Weights of a small mixture-of-experts language model, trained from scratch on English Wikipedia.
Training: a variant of SOAP for the experts, 545M tokens.
Below are experts of layer 6 (counted from 0) of a mixture-of-experts language model. Rows are named router (the router's row for the expert), up (a neuron's input weights, with its number) and show model dimensions 0-95. Each number is 500 + 50 x the weight over its row's rms, rounded and kept within 0 to 999. Numbers have three digits each.
After each expert's rows: a language model's description of what the expert responds to. This comes from a sample of Wikipedia text that the model never trained on.

# expert 5
router:491549437470480482535557570475416407586490492530522438486500494448416458552499595528524511511488529499478495517526521554512492481523500506447514526574485468541447435515439430483491543514386519466534555445576617524545483501418496539500577526592536652490560489508503532572529619450524447591
up14:457576645520503482388460549518602504472529560488464471465539517451379493506537545516577620543486463491466536514458504502495505535553521498493549524544509492629552427451475536484590500593447502556507480554466434552522531489416456519516414512551522507547533493532557487482434476557441529409
up15:495516415447463521557543500456556493492446449473563425521448493559458445498510510555564483528494536435464446409470505498528490459561498685434488591464486546580401536457462507512514472493434442519536578422476555486440427503410476474575487499492422544497481505425483540531496538612505453541
up16:547542478467443537499522453563487465514465484499490509501436547449451502417514447572558503500480518474374456439524441457538362504513508626549424492532546486484504423497353524525538528601490484495551519501478521564498468514434536525468452555526545640487551419494476507523483575540581462526
up17:604484523468533462538450493506432495537550447588442492501385494582455473572487492495388466517519511470416617516513506494458530553486490498526553499473554470527559471442482459511420517591580502458475519520415578511544474420544479445411555528475565429420521436569479538503591455560528495556
It responds to: Spaces before numbers. Bare spaces, dashes, minus signs and first digits opening numbers in table cells, date ranges and infobox values, e.g. (1930–2007).

# expert 9
router:533464419525493479507499517486475487520440496438474504541481479425501458496578586546454473434471498376542534471523488513433476596543525467561524499440495463546394423462481457480555482478423492575491575402423524543607456409500477516541439597506494484535520408533417521467428464509477416574
up4:484566556519482607546512560488496462437453445507551411552492431524499580483469463497565470409451510405481462556565556592478485546558499537564521535447454590408419482462541497511473553461474553499440555518445444528554495536546409574463499554500471473459564489476475493541508376420573504478
up5:409446518521512593514548611568537427422542479478463392428544464577450487499473611469439491456446522494501543532617508533485417543494482576520526486436521434466476636460469481513511486526470496556447536567511536494479428505470416525534500467572480534519561512489481459513429574549527503421
up6:510482479549452550452432488498500534543488538662490509540490554479457475479520506545427554507501585596498512529542529471564493573530479452406428540526475461448605478491503485534460432431514577470460522493473581468446472536528484454574477499576538555541592489407411401592481459529492487577
up7:436459450437528514392491499508397586468443491517493525475507538509406438454452519560485589485431511511458524482465445489605419526463478607439424587485532552459439535463509466580466446456527482524479548470523573534569530492467445481549549485473473413403565477529415575497483485492441511571
It responds to: Name-ending pieces. Letter pieces inside or ending proper names of people and places, such as Saskatche-w-an, Mississip-p-i, Qareh Bolag-h, Washington.

# expert 1
router:508544521489526496548537535513461436524486484527496397538522464523463396511551460596528473387412481520533488409501569364397451455491492503567483497502463409512484405479499484549499461470471514563498479486503630522503464543513477518413563498509536491504507494424556500512515587497443444356
up14:523440459508547423457519463519501485462497522468513403567527470423572479432417471425427560519473471514580562507498537509416411561603510573533543529384408467541539498502409507504503532511573555397432560457518551469525534521562454442469592498470464473482489473514566539514475500492605490501
up15:542485498507498485468497436515491469568541479543525392446431592483466446586438405538402451473562446414487504534502561445492471427556522521502499539571515531468461338470522562509499459454452534414522539484563505461490527468515516507572516476447415607427529421498427535493515478546439445515
up16:542594424502533443472544527382530591491498454521508468475459471496617529555423456556508502432488593550526492497461554485518420542469569513495466543467478531505503517420449514575502505522573602463487432481510577464506507502493468374547552486439540374515522460496551569464503536581485467585
up17:446484566460461452600511547555493535491564547403505439570459432521554472555529457473488531566468611425350473478481486529614558537556471489568489457470488499528474541502463509435532473536447507597525447518501524537419548572494422507473559422503514555495497582509519508527504527425597469541
It responds to: Capitalized word starts. Capital letter or capitalized opening piece of a name or title word, such as R-elations, M-idlands, C-OVID, F-ERJ.

# expert 7
router:519567474478538541494546527426493449553536583574529477484413671517529556485539403541487497448552525470486478526546500422476546589519482504462458513358495542459532539564419522490515438522606542410512545482428438524502520467473525501462548557494488515481504469463528432624533544485533443492
up4:534543483450563487450445493551562569398456407448459459490422503456523526555517456472531526467494595510484548559473400481485560533540459546453439449554521382445515498445505455432487421506440552509462440449435508619534448510505406514440534564535557538491535439536556581482527578486533485538
up5:383560500490523451525489420511471486492570500637493441488388453476515494472507467585532515555543487451453437502523470539414467526496483524448451570450440379474536487502490561438529482445445512532538500518545510526377473483523563544477456464475489513415538326462474567528466490545478478506
up6:478582557497535505570590519522426496579547583535493462492544567510560509399557474540543463494531488474558541566551481524527525435552564510617414469513472536486515551550352587510530557603563473493515466543479528526509504401458509464484603557476516558523533450554427465508504444521539516489
up7:522488432444485486536521490437472522421473528536430422439460519497419455549518517524461398552513493542520511453462691488522473435557593497448517508355564509487529337526457491511521481505562507445421431498526479518524542503550509498436463594498511432552494540485464490514486492518521530514
It responds to: Units, dates, abbreviations. Tokens after numbers: month names, degree and minute marks, km, and abbreviation letters like A-M, U-T-C, IS-B-N.

# expert 6
router:534471516509532530516481457515584567454541452483529516461459479499471535484435599496598534559389500439540438486451550527505380533509486536561478481549488527542459569470437499522576551432537490457531440521558587460563317526420494610531422451506449499537501473548504543509442462491509497524
up4:502503529609540416511599429409424459493506485553452497495424437362495500532452546509422550414508503499615527544429538493504438480517389544531381486516589491463529507432521530499503506444461511573568485525484459440571497426509482496407548538515524502457496502482453471539473501520482427519
up5:482482522493469569557460500486515456435499445542570582548408598437507535472570453518490413368495568556455513460547592557532525481497506499536418553454490499524462534437530519481426419507488552554486538403548551455472481574447544506502455424472525477481512474580469524499581584383499458545
up6:521413478537512501490414566579525467557487492406481508477473493433446464479562442508430514521567470460429488410525356527471476489418575565496566468569586482552441538479420421534482491471511484514523445426499485461530570525440367481481523478564453472445501493434582520484453569492480484547
up7:536438509487473496517451484513419470525636472481469460473540518458495553397479491436446529525481512498673494465567585505423466628520556512410508513453462433399475514484490491563547545421456461489466463530480597633517480467480487518495525592472446502477490507499435483500520543537528529478
It responds to: Verbs and function words. Verb endings and auxiliaries in running prose, such as consid-ers, indic-ates, has, been, became, and prepositions like as, for.

# expert 4
router:508543544481543449541501492529617432442506541561419533572432520459489421530546428474547474406452499515516440515312478583451508488495460512511507502536537493509473485468467450506573470395485458534441586378395553461524556463514531523483457422489497449499503448464507565522456473481530532514
up4:438485474421547542545499508600523549479523473452469507497442508520500528489584576465457579429472549469517534448500406550503473568504488484542472468554527419578511391475506437464568498583487553656489460466501442369458496482457572479487501520501548506558556444481474602565476542465573486523
up5:465500476437535573586437510593618454499417547499511394528514581463566533384557534556524448534540498487492479544475502601533553480525480479449525468446494509474544600440468520508509482525483390525469506475542513481451435511416540479487445412506574505406589486524528501446542537555486498589
up6:553519477532469520440521486572525519574511364575416438485537403450568494499446521487555522593563526420545601531518462500463529518524509514547493561385480450511415506513475514599530458479461576615497467488498543487581471550478393474479495473497516487444467546568459524559495443530460483577
up7:486561421458527532424582544460477489497483604522563533506554505529529489415449582522576478534416484455418563448511524442488460490472598456555489432444480562499427429505450455494466480429502400517508481448529535477572576390531482561639521491514479582456553550541481504527534531493508473459
It responds to: Word-ending suffix pieces. Final pieces completing common English nouns, such as mark-et, poin-ts, st-one, Cl-ass, and whole nouns like Park or player.

# expert 2
router:486524521534482493509557476548428525514374583534549516512441552498421415409504492475562619433506452412450472453484467457589495536547539473444466518546545534558550520516473424530500493504449493477541519384533563542566468482429555619450490524529544525493543511531559446506442613492538477558
up4:515538460486427534484503521480489500454442473464472474570433516476483493557455412512506553352401435549515573568422427478582488565471457420546479466433460508577535487475512480423571401459458534572508530417564589501430577513549486504457515405510525472544521450480553477483466523529570515533
up5:570595473500506542525536542512443476479477484444456568493466517606420462521514469444456502473537567502441491456543488486379472469527516462576439442526433533486480518574487524509568503490460558456596398513550538409530598464466479538583495472449467497473491542459580485605622512509517491606
up6:583457612568496535488536507452424605455510484520526415512443558459466562442438411501536487547550427568408479415414584429506455514421537515517419552530461498532429568480521518492441510507515547464496451461445468510530528422550438525422480536492476493534573469457515510531548569588471544514
up7:565522541484523448523475468557565444419539427588406524544484465574451508478595540451508495391545480538459500551405532567508532484520553503512623526499461491538495495469475435554527600442424468512573545500476580406433497497461467526472473498563510535485434511492480593508464450407417456463
It responds to: Line and sentence ends. Line breaks, sentence-final periods, commas, opening parentheses and == heading markers closing list items, sentences and section titles.

# expert 10
router:471546541512511524479644417466430533432545474458540517468523576542466374415425529496464511498471472523583573503395473515532466472560538485499510494548500470512403499531497429554555511576395419476539477532466537509448545526517486485411586533509457457423455427503473448503480493548511596554
up4:522607490533495619512468537471459517469472492463461562407396436517486543504506473490474479418497516530498515437557437516591487483506469425518499504566492476552495454556521498564489484528454558535560503500528494430538502423480463606519546507472431377504602506529583468470523603434633523559
up5:419522419508529513463545632463495518495485495511460489426504529511475419524538407472439614488515488554447458437440417509548466511583522396513509526382361554546420511462452485486462535494520534497520486440527581507579513422511522449445489539573486551482514543508536539501597520534507549457
up6:403415436477450472555530512486444505491487463517444415498449457476608500506509548545542517528471530484509563494467401554536416536545478411609460528525464529536525525538508503465578584389508516602440528523555533599478465522434555569441374425510501539479561477521524510473443520451483533482
up7:485571419426482470554454515438467557487457510417599528486555490573459489527487500617566493612530518422571491493499502521486433483477516498547435576397515485522447487558523496509438490518504516476508446418554480530607587577579446492465528524545460484473528446557556505477508509624478517600
It responds to: Determiners and noun starts. Articles and possessives like the, a, an, his, their, and the opening piece of the noun after them.

# expert 11
router:524492400474488450472483495366451446558473628446533533486508455504549517541515551474443527490389478481407459471545533422545465506532504553530502575527567483520496496447483478536543552497434477449473587445539477501407467564557488570481477497563523624380492523520491409464440539494532485439
up4:622526495426490508501556431487393534519487459479535511517534559502480550447476559450503564462496556465489496482516490444479509515522434561536416425400515476487464571499553499432442489545498592538636449632506552478519499496471470522559494472606566553437512535535498488457493484560390448430
up5:555546532490507429543423549457463457503416511504553457437489554438425533600544465519465433568551520525522500505543469571439571569474452558511407560475504513464547410544415461483538568498517430444526383568492536397507480464482482486456526596527475529494444527483454472374556503450476516462
up6:508443560442480459525507559526481549553469531504506513506465537478433454494512519497456461555565497525542540484478446436505479521525653504440614584495386464457463410623487515436529587550536620501515402407565526466466477522520452504446541485549482472538536519531536503583446533468450488435
up7:502495527512504502461475506413454389508500503600510513482450479484517449557532474388476502528535469469484549429451451558529430513566545531585472528513411551491474513567499523540463583487429541479573475556521481540657511424457527564534614457579571564483498490522414586519478463542505507431
It responds to: Table and list separators. Table pipes, list dashes after headings, colons, semicolons, and, of linking fields in infoboxes, tables and classification lists.

# expert 8
router:500539442508543568579443489530549394481506495433545419607498530565469528492593507488524482564469495452509463498477516503406510426483537494479444498605475411452541513491525488529519495552511478550486497520619463439347506420475482529501568405546527520498503537532383484449525524524485604459
up4:537562567517498558656525513447567507529447480542539501512426502485529574472523396501456479460567556523455562466520447521473499489489407538551517497477448521512530553492517523493478452617484503465537480509472545460372551483493545506462543546508477501527531611524404428455504485524493616357
up5:479650476474499553590512419416507575471500570457540532494514547485507449568449429493550447508468477598476462525447503566514554506545532487467533558456471372528540530378490439470575522518545551465511433508469558493520486482448518452500494548534479460519542555507488528418562544464651537506
up6:463505531502480590547536554509475444598573500509459470561450529511506412417503469536512482507449525410536497421386408500511522465548510496524489500511454392494476508501611539525532581461507535535452555555450490549443507460499461503551499529463441502548594552592638496566395530487565480523
up7:565468524529472520446611529441496456556417499504542448540500542587535552535425536484515520524467480537519540489502448518357490508446480532481537557478546482508503454513531564444523632550478423449502442457598488488466449470571456563512505525586452564403449472432482538450504464565607540572
It responds to: Early word pieces. Opening or second pieces of common words after a first letter, such as co-ac-hed, def-un-ct, con-dition, s-ug-gested.

# expert 3
router:605474440480508524527472499487571526469486567514510530462499546553496443521535505489407540335448550481380472447514583466565507499462613458559501533505411474443537510564436496476589514498478581516549544480526542562496493561438527522430550500551573471525536509458574526591522601500520484522
up14:564567516435399408420512537504487469457489448522502552577642451539494497503539564568544496505536532517435523468502546438528468515466583513521471621422475473490488529472375509482507463465539485535443492554522485492513575449468544455501528482582532573517470555519419527574563434564470564408
up15:585536485492525529501552494453472537420484572460557450552490498546472403473479475563508554530377558420489500477482471528540486501548532585432511535479465556509500464463458502478554491400355611550518521380437527543439563499505484509490506557520509562439518470457415575538443567539558490553
up16:585491600449523373571532560433484486550313406518503527463507444454450462509521531492394425510490447530486537533418537502474538494497497524500438507478485430457540481555455490445571478501399528445564580496480503488468505513530519546497554563554509456507388459563487560462522522477531526507
up17:521497499466508566483443514480570510548507454556490550506501456462476510512426425465469463501456468420482460469546539612428530579494632571627531505562520533520549470497411465509506523439440529465481524521471512483538492505434465591560525581502598485620460429489479435570546591458441545484
It responds to: Digits in statistics. Single digits inside numbers in tables, census data, coordinates and sports statistics, plus words like Total and Born.

# expert 0
router:574479373542505545579558590505481555498517437552561563462469463458522527524461455507517570400515640445547445511530560498521527535506538480508528501466526608533487525482531384510481483499501569552542491555390524504475489431517525468467374401519534472482529468481540430413506520544504503551
up4:528475425454522555539541463463533593425489450530578594476448480555517541530611573564595486475504457457448492485446478514470480502495533477487513477521480550544442562472495369502448463456548506575527579449524410506435459505532468577566501579545526524546411437549484494597497480579515535586
up5:548575535518458504584441499509567457442506476472557493527539531505489469517605467526556452476525491483477428538488483472481538581552549563469512549524393553523459605407403416428479509479539499500535478572443430539416448558608477459525464587557460394520472517516551482492518554475579570512
up6:530471444552474534596500566487524485414493577512485547442478516444555457465581451572498473538451432503500565536356553431499523413614454547425532522443420413497489529436494457602460556592512554467458534429504508575467481520545532531512422516494494435502492457526557477515547535533480540540
up7:621502496491626488421443516523610475464477429467627520476481575467444526514450460500379488508485570486518525450542479526566508502458460562421480546509458649461461494498551450475527486490442475490542483505506407510426501547477460443485514479512496417494563514551576545503521595561505462479
It responds to: Mid-word letter pieces. Short lowercase fragments inside long or foreign words, especially scientific and Latin terms, such as et-i-ology, endos-c-opy, Rodrí-g-uez.